{
  "n_experts": 32,
  "activation": "geglu",
  "routed_scale": 15.7,
  "balance_bias": false,
  "init_std_router": 0.0145,
  "vocab_size": 8192,
  "norm": "layernorm",
  "norm_eps": 1e-06,
  "tie_embeddings": "early",
  "lr": 0.00188,
  "batch_tokens": [131072, 262144, 393216],
  "seq_len": 256,
  "train_tokens": 1925000000,
  "steps": 7454,
  "dataset": "wikipedia_en"
}
Below are experts of layer 5 (counted from 0) of a mixture-of-experts language model. Rows are named router (the router's row for the expert), down (a neuron's output weights, with its number) and show model dimensions 256-383. Each number is 128 + 32 x the weight over its row's rms, rounded and kept within 0 to 255. Numbers have three digits each.
Before each expert's rows: a language model's description of what the expert responds to. This comes from a sample of Wikipedia text that the model never trained on.

# expert 9
Description: Middle syllable pieces of Latinate words after a prefix, like ur in assurances, ir in aspirations, ress in depression, plus with and by.
router:134124116133169131184103150166151167086124160090163164071067111084174141174123106135162067109119154106049124100140105091154114116099086127125158128110115118135141149119145140131127113108132118162106086152203113123136077094107081129141154024125106164136118147080154136098133115229135090148100161156096147116149181069157125161147114134175144159102149106155125187133079163157130135165111
down2:101173108091149127093073100137150099094157137136052141082215155142178131144119086113116139149131083159073148086120092154148044091152121212100141100111130120145127121124125150086195178086121185122119170128123137144180117205156153131127142114172113079130161088147170139119027131137115124108164129179100124161100199148138114130026097064081136163176118098136114144172164181119091142119145
down3:083102204014089121110121172109087167131141102190089092158129170082141141103089138113110099111103134182111106169126120135104141112144135119080133163134116144084111120127095134129132038091085121151179087152132106139134159107152174167137133129131108115095148121109132189146125161139201143153137152090118212105126115135076125185087142141090168135071109129159077173128122176146077129077154
down4:082151130063119152140102163094080122088083070164110125156098111158069050151091149192122134136132136122102089142121146138155183145148145148105129164128179128130199092151160132146139135140172101152079112137151175163103096137171136111159103114137087129128163130125094173084067106115186087090102196182175086170059195130154108120126111080160154190159120105139161134164096130139127130109123
down5:132099119150132153117203194096177102093185128201150114128114213134128176123141089144151130128168070126130168143095141127074143103159087102175143133173132132088102170126159123138057160168079121107157103085133122096099145145103129176129159133159120130110162148170114158136140129076086155138100101122108170115157099079101152151073137123136134101148091100155098082091150148123163146116125
down6:094164128142203135106160161142104059181121120072156128115147114142125093113130135142198177123124067119095106192159119121115130134090117107159130082170214146112117142096125142126114193131106175143095101127123144181129106149158131163143108134106154126105136166112167096141144098127092118131111089111098158135124130097136075140128132121078121129135143160104186120109123081129121092107138
down7:124113104173160140146096136102144110165131114124090126086132138166060158144100107125145188131177086152093170091117140138113115123124162112156121179138151088115108121100119208117135169183114158095143137110082115171041113100077099182076180194124115141119099146162095174152129233083137106045123096079180054203170144132161145117168133146113163124128200094081160127150162125160157118146124
down8:142116138111132110120140096100095191116146115144169170110118103101107126119132112114121167119131160117218096130115159123132079139195174242155142160150192082104135140144084140037117117184166098084183125135109113142066110128030100119131103128121115162166123210167124096133107168123136162106119136148153179125112139098103129110156150139104132139117145135120137131092051140170162115096175
down9:135077109132100103177102127134078157123124113133186134113122161178153115149161122124077145133160110127157185095183064138148115179167134157157055109089102111146180097085144098094094099105143113103170206132139111152128106130157160081122119209178110106134132152098157073148096105155149084058157120114149121141098086141149081099106119125127153125125135085159178125143056127128180100164164
down10:114144098148120135170135141111127159114160097130101124097138149090120108087095084119152143128113096153120073124138109160136129078132133141098083131154161115176106219122120116083114153121090105132122152158076065193128145152082116157093102130122160123146090076159066126098208118164170084149099124128180118116156211188150157048148159107156104110078050168118194100134131141126143193162145
down11:164107130137074185121122092080252099169129118092155116064091144141145111169107161185187124098108177178154139133189122101097149172135090093086115168144169110161170173051084090143156100162124191138113075099123211140135171159101153147111165099119103161089125175102172159138104159125110132135129102096168147109153133102149106146158128109172114164108135113118123120158173118179154108139099
down12:121123143092062098165143104135184101067121126115127135153098154113099161142159162076104109157122068132160104102081113108164151162177151139158185105116145066097124168104135116101107072125119133110170153113129102055094159110123149145142110074100121154119090098143151122139137107137148123099157176121089176154145109130128113147216098162193091126129163182103169118104202212082138129111160
down13:081084170152167165155117145139113165087116168052093154111162133083110145101170164175089108100060155173157105117100244134198124124122151183143164126078141084128162127146117080105128151132150127124144205114118108120203105165120087101159111142129117096119132107152112104132126189114120166133147109119180069127147126126096074107144082162161145177107090094124129167139142188153109105157178
down14:157063124104159143122153171098073122147146155132150175142142142135149090190149137107148067152194128113124092137165122185142116128141122163090121082089154138133122150117155104102133142108166099127182122149074171182141123132126177069136142146116101156116082165123104135123157119091049146160078093176107103130119107122145084134150137153135132123109110137112200129133053169117083146214079
down15:135105098115097184172148081124197081136086134103154095143058124133152162090183109131192110150154148094070201134092149108118163081109156119137179117127137112162193170091098111184112136099159112133147152148130171126124118098165122164111165107154069143111164146152151129114092104141136078129117094156140090133089097116113125150109177112160144152047099163064134067134186106138175124125155
down16:130094055173122134102116118112112105089157150173090104171121129158054148113166186119124127125106193088118116201156130150164142068112126105117109116082099129153075157148166124113107149113109089124126091102100113110104113165114154083075142129116076153094162114108114171133101171105148122126156120156054138202154138116133124123103146128156128107098082143146085140111100165082107140180148
down17:123130128132140115169128168189153179109116121165180137152152072125147114162135130098095133120141104137171070157158106115097113117138138160076071097133090132162096131117141107160092115091144033144160084042173101209121081149139145159143128085137107146172147126126074097170136105155158127100082149104147174152155101174191176151097118090122094108160125078145099121130098092143135152135100
down18:128169148091193119099155136120129136110125128109112214105181086083128141162184140126136127088131098154111094070127128097147095088101109154149105126128108174124120140116210094125098127090108101135139148149128121114107130139156145114101179099085153139119132140102137108122182108132153101098071067129112112142123107109126127115175120192125114116128129114115161054043101169142109148120134
down19:113163130134142111131113023081125088203120087164099155140106182116189128167095106081142098147116132128086106129091111115099123075103119050136176111102084121167174059148198093102111154171170132125113156123153131101155148160113102128132134114176178104130181196154124130172076107117163169125155173130099127153094207130081107117122126101071126116109086178151096117124155104147155113103172
down20:111153136090083117103077096141132127107133107140150143095116103109100072127113130112143140140140164087202093180095109125110088163112168143174116086146113076140049097176061098076118174112134115080097128119098061120093128128137126143079080150097122123135107163142157108113104102075137101143092152122093141137120200130210108122159145111094143126111173130139097111092183132176157178099096
down21:147057154097072103137125102191089122086129125131122134124095195091122133113141115081068095152110048109131127121126119058103065093141106123152148149127123145089054170076114106158140136174133146141094076101102138093108144085115140135164109165114083186169140095154096145132152091113155169126189135099136099119177139116128078115098190104117142125134177122108120132179160111116056128108130
down22:124106127145104093115168109125114143114154078121137132132181132192156120184121082111145140136116198103151103146125164074158058077132144083187097127111130062153079107160172134154143120163108159126101113181169096085138114110099143121193092186120111116202163179160139087098099162147050134088082111127130122116127082098141138045154109126140139175169080141113114141160146122176177109135112
down23:166124131138099088130165181092138172148118171096146113138144115073119076134108133148152097097158094105134104096135139103115099144107113165168131059116220133118090091107104196149116112147150091128122105171119169137159189103085099144182136127145099127167131139136178177126173138125192070142151238113101087142082163135111137147142135151171155166109186150102121153069106091079116187095158
down24:156161116092101083143122169128127119168135058123109145150141062142122149088011163089181068129089115157109116179136148195156161089167118075126145112119100145182119124153135150101100153168095132160152090144151136110151148168096088162135136159131141089090147114087108157108130146101152138136099068144127111119160151165116144137106122109165129107075113164148154109143130165073151104092115
down25:100113125128134181156099128133163129156096130112144095138161101143120132098194095127126098165157117080143143094075128122104164127094088131155134144174137170155129095123138156107123145129121099123104076140148071166099145063194152152098111091114115141158101107096166153157155119119109127086147096155190164100143153124142146118171083136146130071177089118111146169157163116157089138131077
down26:133128162126125158114121108134148095179130176091138188111128099185139141182194137061149096109091066125097137148108122147098117184204164166116123182161173141117129127138147168099117092120145104104098199156099106102156225175116157147111151140088128125139109094095118173059126138130142144103127163123095155121120121122156082097133140162082144112144110135030169109145144138121126151123092
down27:127103134122171119240178132110154141131145094145132151143133154164074142080148101120132120130081130118141157115093115118066120116108151137146152196031130131066081081173132091069122118126147139136113075082163150137096180061087128140135184093113165112123116123138195144109134139163144169181142044097121130125124120143097102169085128073184137085207099129134101151157122096098176090085136
down28:199059086170157107094186169102109123158083047162107135136075153080164151073136103155083158142127083165108090121103172175121196147171161103150148123118123168142149166114121154129106100094131097160137138061139084152120119065136114092144157147106208096192102160137144114096101153151103164104166134060139107096170098173086150104138125099091085106125113133109112083122142149129127158160145
down29:098100163125073124088174140166117104079176148098144160134171064034151104141144154099098079179111111127161072100100096088198152137148146176168148120087155106174167117086091111136171147090163136133116101128133202101137062165160156117132110201138168088156146122137161095116160232086114157096090102095164171106110157097129134135108139126114077164196094075117083144125189128124134118146072
down30:099142143108129127152135208142117090144097134089134116056096120105062161111102156094150113089153137149109104104183130120093088111144159141159171131113155140124081140113090200104137131120193147102176118123081163097111126129077101150069124090059166108132156126120157173143093158122070134140111118118137098078135159173143131107138128160101151135145173140101159189135114125138112078122108
down31:140144112094092135094064114101091186123151112095133128097095094093119142054095102080107097104123111070139158116114110125142159137224172175111126137174151115069109124129149126116170128152131152106167122153142113145133132136073045123156163060138137166165035108135152141115183166115135158109119103104173133088095118130112159083110120140098163128134106095196090111130114168159126124092127
down32:085146169160136077150131106117120146076106094165123105118161149193085172108104167138127119080092177150133080094169167130137113163177101149080122149091139155106006104121109136159158127115081178112125120135117167125094182139126106178127160098142149140093118124085110162078094064100124128126136087124136126170103151087099161094161135068088128099103122165119124126147174154070148161143129
down33:101136155133093153120104122132162118148150136104087141132177127173111131129122133091127111063157129182181124093141079144101137113085159186141112082097106107135155145070170094096138121142141068132109096093135144158115164151090136126097121078127146185141128118158181076111078156117160118069176130155163107132136138147124151139107158167122181095096142134145114094138129111106152103052164
down34:108127094097144152110133132158111215148155168085115154129178173119114139155177104166188144095110086124117096125127099146181110145157171183161171091106152159147123138109218108110101133091110084177066085154131111188156120075095132119136169087070086090118121113174138182159113153179110105109099127147136103137176117085158104197101104140179101096167166087142112092179171100144089181163144
down35:123082116161117076117107174142142170117124173162073091128122169146124180122129076130118156147109101150150156083039177122106149111118114088157113142159135169098121142095098174145119111095171150130152174124136132114152150081122092069148169141159097154105150186180084110156113196062190106079116136119146135112097102123092178152081128137144089129108141140094124158123125111113177127137163
down36:038153128149153142176135125185125087113124122165118114127116112148154138096132099151167090110111131111135154195120163112192124128159097131112118139123172109094122124114123071123135133120098092170095134082121119078095161113093113134114153128138130145110203181096161130185101190054111122121126106128098152129168124169176148140105108131149165141110101163172118121159095070206113095097174
down37:087127155119143123141198145127137145134120112146130151136195099086139107157110124190127092080158135115077192176207097145130087179150089173119114158115163175115160141131100164103096121175159118122154054125098092199040188001126120097119171157142142096100084094083103129120093125156142132166130140143088105141099121107152089157148082158119113122178093159109053164189044133135112155109082
down38:135167149146061134103121173120138111122090095143112118098104114138133152132065079132114069169132125112090133125147076122090133130146156119140113123137085103119093136059065075137131177169161090114175101126141092096111150122161110108143147129095130109128102096088128145190117083122118090112144119111122157108071162127195136128093089104121146096125126146097164144122133156049138156130101
down39:184126088123101170157161133182169091172101151162052139056136130172106093095086105137129096145179096082083150089095125110166117139120132094110125131134097120133192142131127179115136140164111096105168112157055168142129170129095147162150114114096149095127109150107142145174133152122115148145113132134100130149153160104158104127145098104120060074139157138056120088117151074161202154107135
down40:029115145085096101149113164114124114115134170144092127109144176079129142115076088105091136194100141104171121086096133123106133118126145150161147141178110122116092094175107176097122123166088124148142194133160035135075190107155080144132135153107166163126151127054098121183112078163148134133117137137152125078101155125114164151117143087112113157143119160147113101151078137178092146141138
down41:140158103158172096141124128141099127179152159101123142149175122085164131142176117089150151123095153158091093130140123162130127166103116116169133100151140141157129071117164120173167178072102158159108130114192123111139112134144124127125181100129088123150081104086134149097164195120101097112133113127136045128129094127154115091120165127147114119105109070136156137116069155177076190102117
down42:154125116122157130110129134163116120161101103134111118094163081102140132140074104166170149118179102136117152056151129096074096135098134103163168176136130194189100120160121078118066145134152084128132125144182085098135183134152111156103082074095114117134068128108104131094106123128101122086110128137162075118079108135155142085154135143126158144179079141085134171073073105110107173138117
down43:182165194125151119050140076089169156107132153149139203121116088127057112057120150130167172091142135134202104158134084090137149151118128129116151103099095164158180125132202190117166089107130102126172187174086177112157171179154090129157183075157122050101124146164077167103106137144203079118167153150138158127151137138138181141135147107096090166158123147096103135147153142092195136102122
down44:110171163121088151142110162076114119130126092137101106121146098094170150204085128137188103132146136157088117131101154128150122136118158168049142073136146095076117088157102106181088117149138139132142150153126109103180199201126133174146158127128161083156107098107137119153159109152078124167130169106200132136120163178118102170109118115112126157063100080139122124135114149099080081090113
down45:176113103173143126114168094099112113114076181113124136144204134157085089105167166085106164130099112111135198129147116170145144147129118170141122177121128114180180068178115124101128122142148109091175113058133134144122128078098149080132092158139149123067089134109110087086165117095156074104123120078101149113144118109072135135144131166141124133163134142149146184136089105141177159128127
down46:132155129101150190113079176118141105127128091082110115136098132118147165118095095132159122124139143087084087110124160120096159092195109148072136141127093171101146151147122150178147168162124126147141148162129140111038128131118156140173140160121165100118167095091159130141155168132120115149114163138115132152119068105101127145046149182129125133174100130149131164120112110094079108107088
down47:116079122152129104128151147176172145096072187067172173111119137139150122135141134134140151127137136147086242119096118088107058147116138147111121144122134141148227142106152129065111130103125115159170136135146126133137133121153173142145109133181117145131128109143131110126131148159145130111166143141153148112138108088140128202128078115165085123099102103134135136098057140149142152110172
down48:116083137130090123155155117185141159117105137125133136085133144119112159071129187131126134130145089155121137168061146148159130113102121138168140094141156150153130139123115142117153089142142117091168176118145120134137130143133160117106106129129112175108124157179074174155142143198187154118101158170054092210205135114150142091080118090120192160154098115076074111163150118110119143157170
down49:098126147133153189117145113123138116168152188065114158131102128147116139066160079143081156147127126114154148170151147125091165129096145126121142083126179136110188117133159069138130137116097136075127170134115090127131166140140145079108103185101101135152124115145067159153190158118133116131143086170101108165123104160129081105167170085151124094151145107098123189100141156132129159145112
down50:112146112088130157112110144085124111089141151097172112129126142147092114107123199186102136163191135158155115092149091156201093079133144180136086110105096110143118128123126096119061175131137099121096109114119116133087155111125115125094139131138190177117165156091075088129059127171127143146128147085130116126146137089109145114140236070131098125125084107083083134138195128129159145163121
down51:109052152152080160153098102102107153125175162113177182095074175096140162138165127156097104111095120159148128142134117091102119089104107137114085086158163199134160108113135144130196088102098200182130151142123149149170154130137179157183083069112066120155180106122109179129172074098094142079132136158101100128161178150169119205124132151167119110088140152132089096116106237151163189125115
down52:140125108138143147106062150121136121067154124092146162138155150170132117110112112168167046150182118103125084093110137107163062179123106068177143062173129113105100136118124092093131078097083145113136098157103141199175130111213154131131172132129069126168123127156131124170149128147112134102108091143097171171074081126174119166107146127101060167139139111107117074112199184150122155125098
down53:155131104122128170086082143131157100103108136100184112109121150169188146136165160126115055154141116117158090154128111194150113101058117134141143111118123129139128178088112180132150123111091179116095139132148086198167121195120138094183143090172096140098155136086130130108085163135180075173166092126092198119091157130118116175154142139089120178099102068119135132203118169124102105128106
down54:168127094141139132115150098097117067132059150070169110160081145104090123130131110112132097159133137108103124113197102154069181099114104137104127164141108125167104077160152139165096097149149140087121104132093154107159142148133157131122104091121124087153177068099107145158091104163150100175125161129132147105075109102126132163121152108174128125165143074138129103167158098059104099112113
down55:105152147138124121101091089098067102147107124137132101140127164102140145168123125078112084170098107142155167132096174155096142145139127049169153121148131131084134168145156137142157112110096039074138113157151178109145188140105168128163121072197098141125141164145107153079181078112104127126121112082125085119115061144111148120176150094099120172135138075131149147119107153120091075112086
down56:141103102076083220098167108083130136134113148081113187156118117158144145125068110088137077168174144090118105142134140139127064137147152123118171121105172110116115124166124186134122116128161155104097087163144132124092122157134207197138112160154130114133087125090132120116093116134192157090089100114134160116110150060079097075155191173117102140146191086177111140133143135176083139112089
down57:155055076120103150102142075135150170166128109074168107127151109132115172104125123127129117122145123163126139110131107160067118139060134157108103178190124149140147111115154146140135157143123097162127122186120123126116139152154134154162141136076171068141153074069104101163139147135202159107109133124128174194139159139118167120058124155121087133112127121104084118139122135147084174147144
down58:126141139116100216089086165176163144141114133151085135114134089152150106086150089082113152088100141138110113194097136137180153133134087127157104122132168083128248144134137155093136142100133090126169138099134164169165133097134115084110062159106121166151188115204137166151172135104162117145150156152085115106165090101137112089129115114107136162126101102132102098145128099187079113074158
down59:109137142097124105127157114099152133097117119129095158098096147159173123106137152111110135126119168147165132120140103122142163101176146174098135106110102163019132139159087148183166088091117150169173156152140119124167104144134107103115121080139159169173109143113128129089152170107124144119125170137182056085124138132118114120140124140121133158140062107066107178200154121144121117102157
down60:138092117143141170129115163160185112146122086142138140136128074133080098129152155122146120103103089122119090154063128128115130142079078142207202121161117106155136187142106143070193194149105139108130104135124084160158083147103068117166091143127105133172117151106119187177136121138134116156101093171132145138144107097080139123155063099163112118132135168109148100109157105152156215127140
down61:178133124147161126093107128062104092173089140137072142145147185106125163123163092080141121077107119148135176085042109134117151120148081064147114124124085091103108116170128083130144115095134174087100183173129184145111095178133096099143148137070082125130100072166130099103170179116134156074105157099158119090170125145126162088160089106071132158150131145132181094138188114185133122165130
down62:144191152086151092081183147054176101171063156082188176173143164096143110112123100104161105140134126139140125128162109144162118100111120111060136105151152147130090113132120131115192124152132114107094150174128146110097168138148182090131160098147157158163101132092090177079139139145119078137070150056122123119182117175160152145101116126157177094121155157104198226093126149096124068106132
down63:059203169118091097103127105104137171103138116096161117164146113153151096137135148147101139148160125091082145116066142134080098159150196156164136089136103127134173154090045169176146137125171160142107128113087098079151171086131124134136156136139152151112151156142112126200160111098109141178153091115175103088125107138166114120137088133130172201104110155086190117192111117063045099119113
down64:124149173128100137144039151107142108107137079122135104092142167074125143111134113073146096133105126067082119097087120117171070134136139114142147146145081085130157111113145106114040109148151128121118080118085135143144117074086149136165104163135082050152162120152147216139161140161079128120138125194122113148102158153088125163101147156173144099115160111174156084124145148122145140100109
down65:134157117134095139177173105128143187150114154162127143175142084124107130138128129093107099136119142118134116127173084119121117113117155125141135090171107103135101084142139135143141165171118112061068050102113105158135132122112106127156123136113131119130172158144127151135100172139174146164141139155114157120121149195136110133142110094128069091138128144156104128203178099142139097107113
down66:080123160126102149123139106090138084081130151195141147108126094159169104121135183109106184069186118098161111083141172113120085136179201166114180108090126154181127122106153136098159143149113092117186102149147127131165146120113068118104088077155088100172111100130115170103182091144109118135057093197089067099141128119178111115140151102129132100161163108162079111153113084113079102204158
down67:089165156096155102102102098168105092105119185118116132146112102142122136172145121101129173178131099112198148150113179117169085111106132132094066129127152075130181150108136167166185153144126174129084112115095090099126110205133154139169147114154131129137134141059152086138094117133150152110107189146156135128115184116125127155078140059032168062079146130113107135103085080128131099130178
down68:124079125101117088177188196158135147143192124128130071177129136124067115123072128082113146130155108184150108167092140163134166142138157153158171108139098163070099101118169100128064148136134155130163132099128085130137140105171129178138108071178169094126146174125095143166151190098137131137090107134084104123088103203075167082132114150126153071137146102131056137174154139174047106117104
down69:193151162186064141074159108129125159145134037160098146165136094129076106186109165110160094127105133103086166078114150079125149147130126115129159116174139098069115097118153105073137121143144196110066131112116116104123109156143131102096133140068098104153088109202138096117098126140181126138146145115204089137125180189163145171162108056146115091130162133102101128100138156154088093144085
down70:095117098164106137145125104116121141161156136121055092140104159161126122110136087103096201137092117074137137144118154138072148155123110111110079152117161108136048080106066182174204129184106139149109137129138074111098168088190091143119083076111124123164130094099216110137212068144137137130127136118176128134136095130124082150134192146141136108091131181063098126127127185157106172099100
down71:112130129089118191116078126105108140094146142141143129156146113190147155103096121200128094074082140116112121168117116168138078111163125111098131208051174130129160137093115162105145128184130076117136079064127169135122164148089114102161170098128084063133153070137126149122142121096152137095144153153095140096146123130137123149053120157113211108143166144135075107171120138104218114118081
down72:141104156098174143103091074127071131092115149114111136152166134110111138135144138074096093083109107121120075165164143096145159139092166108168147106171170178142202133139161073121119144130129158164130096145078096138169115152133122099155092099117068148109127152173115149159136139139101128143159129138064083140121149142154144101100148077090126149121165156168098118106175070138155165153078
down73:150094077139132111074141143120201142090086123114165131120151115169099136156147132042158114177159149151127065144135094127113174092134106139136141092166093094170146164129058145121155182148104145139097086093130121118103120130146118124185155089133152137132166137088077130104176113139139133082087144159129095137104090145177162143127143158063147130118060105193129172095113160204080179184168
down74:131138100070086106068144156092141077146136166163103104128169120091105145105171171141162133075095089112159114115089173085105153097100122154092091063131127082115146147174169129205099123108119111123138131107117130148186128122146116150077132123158126193074151199152137190107195118091114154104084107169157080141096131160134145122128164121147140130098105126181141106073105108123158146111162
down75:155133180115152150106113087166154154110042163135110099142129110129140121165199163087124114103088154127111138175127130078111113082115153102134209140163114188140122177128158127103181100072043136112143118113129087153086146119166092111086111100147101139127127156095125092154073088129168097123116108099102149137112097141157179171100152115142137167104139147112150193127134110148141136156095
down76:165162115150149144110152140071129137141095133143122089097109079104156114174164190180142140079157141154097147153109168096151110099091187106172130181177133172096121085111171091138118107151137158114157132143103145068135102113131144130168101118137127122154143117105171082130140137149174119115168099087098109098107101099124148092186203139144127133150110149104148109127065064109172127177126
down77:097156116126082142136127089173135125130126122157150136150118089088148061121118117129179159104154120129149154147114153137184132080154143178141109137161150133134046109148143166138156117129177119122080111111163101123145134132114164123092143119145083154110144096125091113173134173138126137165196142135068154124150141133106097172127161102180089114167155095150056168126125183136162139092076
down78:163111123026165090168145102118152164148094096086143156101129130084147145103066110126123157116115169115169072122127133134107156127069109115151191167141128185161151144100162189111052116091096101129131114176140177121129111082124146175178139133129142147140105123094123123106135164150147129193150077136133132185145112093105123116135114138138146094128132168164115112164144120107091102148132
down79:146121117122093153092057202101094130089098151154136140081126146136092106127108160081149176183113128102233174124209135116122164090153102094124108171085104170193146111122144098116108172077097099151115073145095099160127159148134082131159110153179097099105174108139178115144115115121191155130091194114149185137099096120084114139153082129130062102147071113102129093170154153102094166108136
down80:184129126108138114199142087143114153137097140108144125165196190108140207087134137140074145098124069111184105109089095194113111110163093089177146192138131131121119127177167208105162150147115158113138116154109122130180091065121109122130140136067157152162113187153100094052172134096082112165123113100201152129136096157087084136101134071151159128123115097111177169150096137158142158149127
down81:145122138140194167125169140114071078124136078097098141118108138110168111153106083104104163124088174126088171082156125100097100116128125069123118117139154129156120171152083071101157159134096127171123214132110036201068115133134093181139177106193137135178155149181102104090166136151150174086091179147106106068120136105124113129176127161136107141125084154125127166104117094128088108151137
down82:152076105115102159096110128122138182147119137154092103109137122149152137091108130154109087129177138116135086107105095117118139189111119098167122134099128057165130164137153219126095075093078145110129153141157161178142172148172146152153107112136095113116130098096082048130174137090124125135175133152082056061171102120107170131085134182144158134104105087104136119109168142159134174136130
down83:054135152063129119127072136111072188089132142150126121118149151137167145127152158151048121125167080118138143081138151178165069085181111119128087106135119134131135136053106151089091157081139136122095092112082138122165133123113108135126166149186146111126144092143085138084117129122159125135101161160167085153105145127130164141163131100126166154112120127122184140154131186146182152064172
down84:159068093141177054119157149075126122128101175147157112098160139118160145160149099187082143155163149108075106151106123177149135106178116137151175117180127165079112136145177119216134168140093107152128116107153142144138103090086145141105105151166172177153161144113125141133097145122110141151134162120175100140080100128142144162126071142182105234176127069130128106121059176161096131144120
down85:152099126095118186073109132111023136149135151125064054120153110170114169122156155155119108155106147177147119169138148129099124082104123064110147175121110165099132115124200161150123139165164148144107126093099088160070134163170135172055095138152036088156121129083132187145135133162163122114132081137118141116085157159151095157114182115126128100080145106131134146100133080114093123147146
down86:096189138156104096191089154098189133143157167153131126147127173154147150133087150146156116157168122170140097088097124106161169060125119079179120108072061121124107112126093105138123136121114141135144158095089126161088173162108125147078113083125208126181107107114112122137137105106118139121165084139127099126127141181168113045125169104141117186127147067149102127126129109164104082121145
down87:117150087140147154061119174139056116165150096106152091114135125075104118074115094112171152146163140132142106174131136149161149102140183059119099112129112154108061148085119121137099108101096118075124160120124111156100178123108130074052123096090114134127113138139134112109168155183136176154100134114147138131208143117193125103135075138067130114161130194113151181062137105098152097094138
down88:114164056149205116189104135059120096153102130120078114121141121138175141142156172082081119163128058171109186123110167165134160111073150104084141130044150128145035140141135178102121138151165129068147133104082165093163176140147114176132166078166166146142233153129089153105134170121076168109133182104191104121169145156145106128147118156115164082119126122156078125152062097150125081127138
down89:186133113126159147162125116170085084134109095168113151118147169108116126128136145093081113097132125149098102166111122154156123093159184053090137073140122069231146100153121101122176172153119126066149171096138119116085148054116158138133111188148108211099109129113102128166166074112111111160159073135127132139158112183100123096118142082111075138152131102124135144154155080127086125068128
down90:099161115143197168152110049129130145086157144107060095041139109075108118110175167107110121112158130141095068106156149127164149123109122115126115172086134082139103149156086096113133076169157089139083150126191115139125165124137141158058149120135172097087164103116128183170104164168157139149092163158140126143162152075187130163129181156065142083114163108152173118114116156158156139122111
down91:149134113128095144135129172099095112183100146108172130081100080099164192179146088130140152124109102106150096064193136150053109200123086063162069091114103069140130082120096147147201133114097138105107117174074159130123153138179128149115180070107132138133087100099173111203141095136136101133099108134158141098120149122163134166140189146104184070085153171158090129142156141147074099136150
down92:134126136115065145107146125139122102179142102121146099182134109152090130155103188126201156156094111178124136109140079135097109094102144123129114157108115132102156156153088166120139113154112191078118147114131163156141106148133137127136106088153074195106152100130184086067088115148103129122126129100118088108133105152149116157123153127137138121139140139114178186174126167122147122096159
down93:113153165100159117196130124121126092178059099131108110077132080133085133095119098140133109124111131167124139091126130069123135169134095107171123127163134116113222059141134182137135115123156148112150109131139152140145155099160144113120166128125145165150125135163130188098139078139129125126137053090129089073082149208193100155119106088102155138181123096101091119119149157129106102111175
down94:111138162171095164143176113142140130162148072161074113147077138161162118120152074157093120150149105115121128099155139132159142112093145092151153139110119096110120158114120125114124139114151149132170098098136139077058101110206164103151138111089151172218141114175100130185107125100148181080195149138129120164173140159129178132079122162091098137116139110140142075136199093136114146151044
down95:136135080112135161124143057141143152103172108120158136107122176123121131107095071147148107141166154090079089143095188107081168184154097216150101149185134183106126118105178101136042127173132122082099100133154098118104076095115114089124087176130116136134094183194099131147139111100188158151127097089133070154132087151149128113166120116127128111114143137145140181126119119149180081111121
down96:126166143105148112131206170147078148168142151084129093106125121096170086191140101096141156167140101121075102112172124132140089099138058125178142127092132105091183160156148189116174089185112146154115058119166191134174152145098144146130092126161134132110079154133112168092110110151151148098094159116175119149136098125125113116155101160206108146111131138128156115161118176157196148078148
down97:191074102129118126124115125197141143118162155174116135133091116124174076114160118138100072137153124162093078108131123116100123089139192179082148147181148108173132087064148159127108154158124165118139143163124122125109122146122111054106084123103084108089090128153085084115136128097096061100119110080136133153159134077136134085090138147110084124100089172114101096126103127139211160193130
down98:094119105112169195117159199146119210100149087112076195116114096153106134111137062133143147099110189130165121130202155133149103176128121107105186132092197106141128144181109088147200119133121171151091099147076119136111119094092118135133133121136090156106115141108178156134118217159137120114100093108071161141131146133130166061097143135167077124156106167121117148197148127125147058113113
down99:168163131108133107084069209118161142091147092159162092140129115095076189082105113108110135075098148095130138204070129108170115156133058163074080130134107087128212117156120118139123132082149122116116156173146114102151075143142095095135054094115110159248098145143116116109115102102118151154142134196209053160100172174190124148132132129174125105101134159104123102141130112188108142119134
down100:136105097136103127156089169112124119184124180079121142129121107098093115185081173102100170114092126117163142177130118114130126161047131110115169119181163152118151153145152094132116090126092092113097139128163108155202079180101153150221106096081137167128166187133085111143103195105198105081160164086096107104119153104168140144115152110123079155124131162188131122116127090130174136162169
down101:100127109065103101164139159125094122107149120171146088128117175140146168182106042178116091161135114155125111107100126097118177124171130150166055153127051132097092159132136072067071127121133174059108141121109128176140140130101117102141121087135158138117130124112125130106095105107125085100143131204056091111154060165162114146103133082156128109135144113138162125177158088153161161189114
down102:165126142098117087091124158145120087125155122179158139105111154094107098169144163128091074098175078080161136230173163110103152084110071139086111124115177129153223111119124093120133168169128147098188073105132106107059117195126135067132086100121124143071113106173161122132155121114182097106139114117109155172158153087122123162070134069126140067100164100142094148108181111197143169143096
down103:136111187144192134094101111126127204184101120139108215090134135079080148063071111082116138137047147105094127149143152136167065143160135155147139100144127124189142069077116166118130118148143126150148112146067074137139069151108085102177098119147189089107127141136152153126151139141164140121072120162083155104119153096107132078168171074101110129115120113163091093111162147172191104139161
down104:147153162163120134148169143148147116081158127147125117091166154082129194156136145115103092074133136107073103152148136161069143077133109106173164151136132123093175111107145215162098110201179082105172074161126087093137171178176129172135130141115119087115147156113072147150129154084175176137141082147050083172171136065151133147149112161095122119101150068155156100080133140125149077086173
down105:079135118119059153168148159118090085178178087142112139100082150133144119166136073096151197146109196143119111168185132130155102121105124146111115178121113135150059121122117121189160112116144128094083101158149187148160181144140150107098134121118119152129131081174169150113045139142127138159115140127145150127147077182113085072117156077122141157111094079133127047132125116070046115133083
down106:164120093122114117164172152160092175146157113149178133114174169126102136094121151117208106064070112156107061149097141210159116139128123091115128133119193112125000101089117113119160138133122127119183109115074140126086171145040104160095104133128127082097133146136160131134114168116107137134110131139164136093123133139128140113183158151172117105169110085099174125130154214071119067131091
down107:156156194123166061142174099147115189111074131151185146060132105092125173132116092108138168100058128164153144137129138093154108054112171167116138108136110115120130134160149100087206157164142126155114131082161117145137188118154150117157114123095178112154103176144081123178113136161185110103100105090159133095133164135125153071142150099113167142121124148148177117132123126117169112159155
down108:076149111110103117165082094146133147164115169132131098165162132132139163122094078158144138140156119131111139173174117071124134163108149154162178105097083108114140130132169115141140120083231136136148120184104139126181069131118037146138133128127102141137130162100173159112062068134125079161106076129187126114104134120105143127107127147140149129055131151116104202137116137142154096092121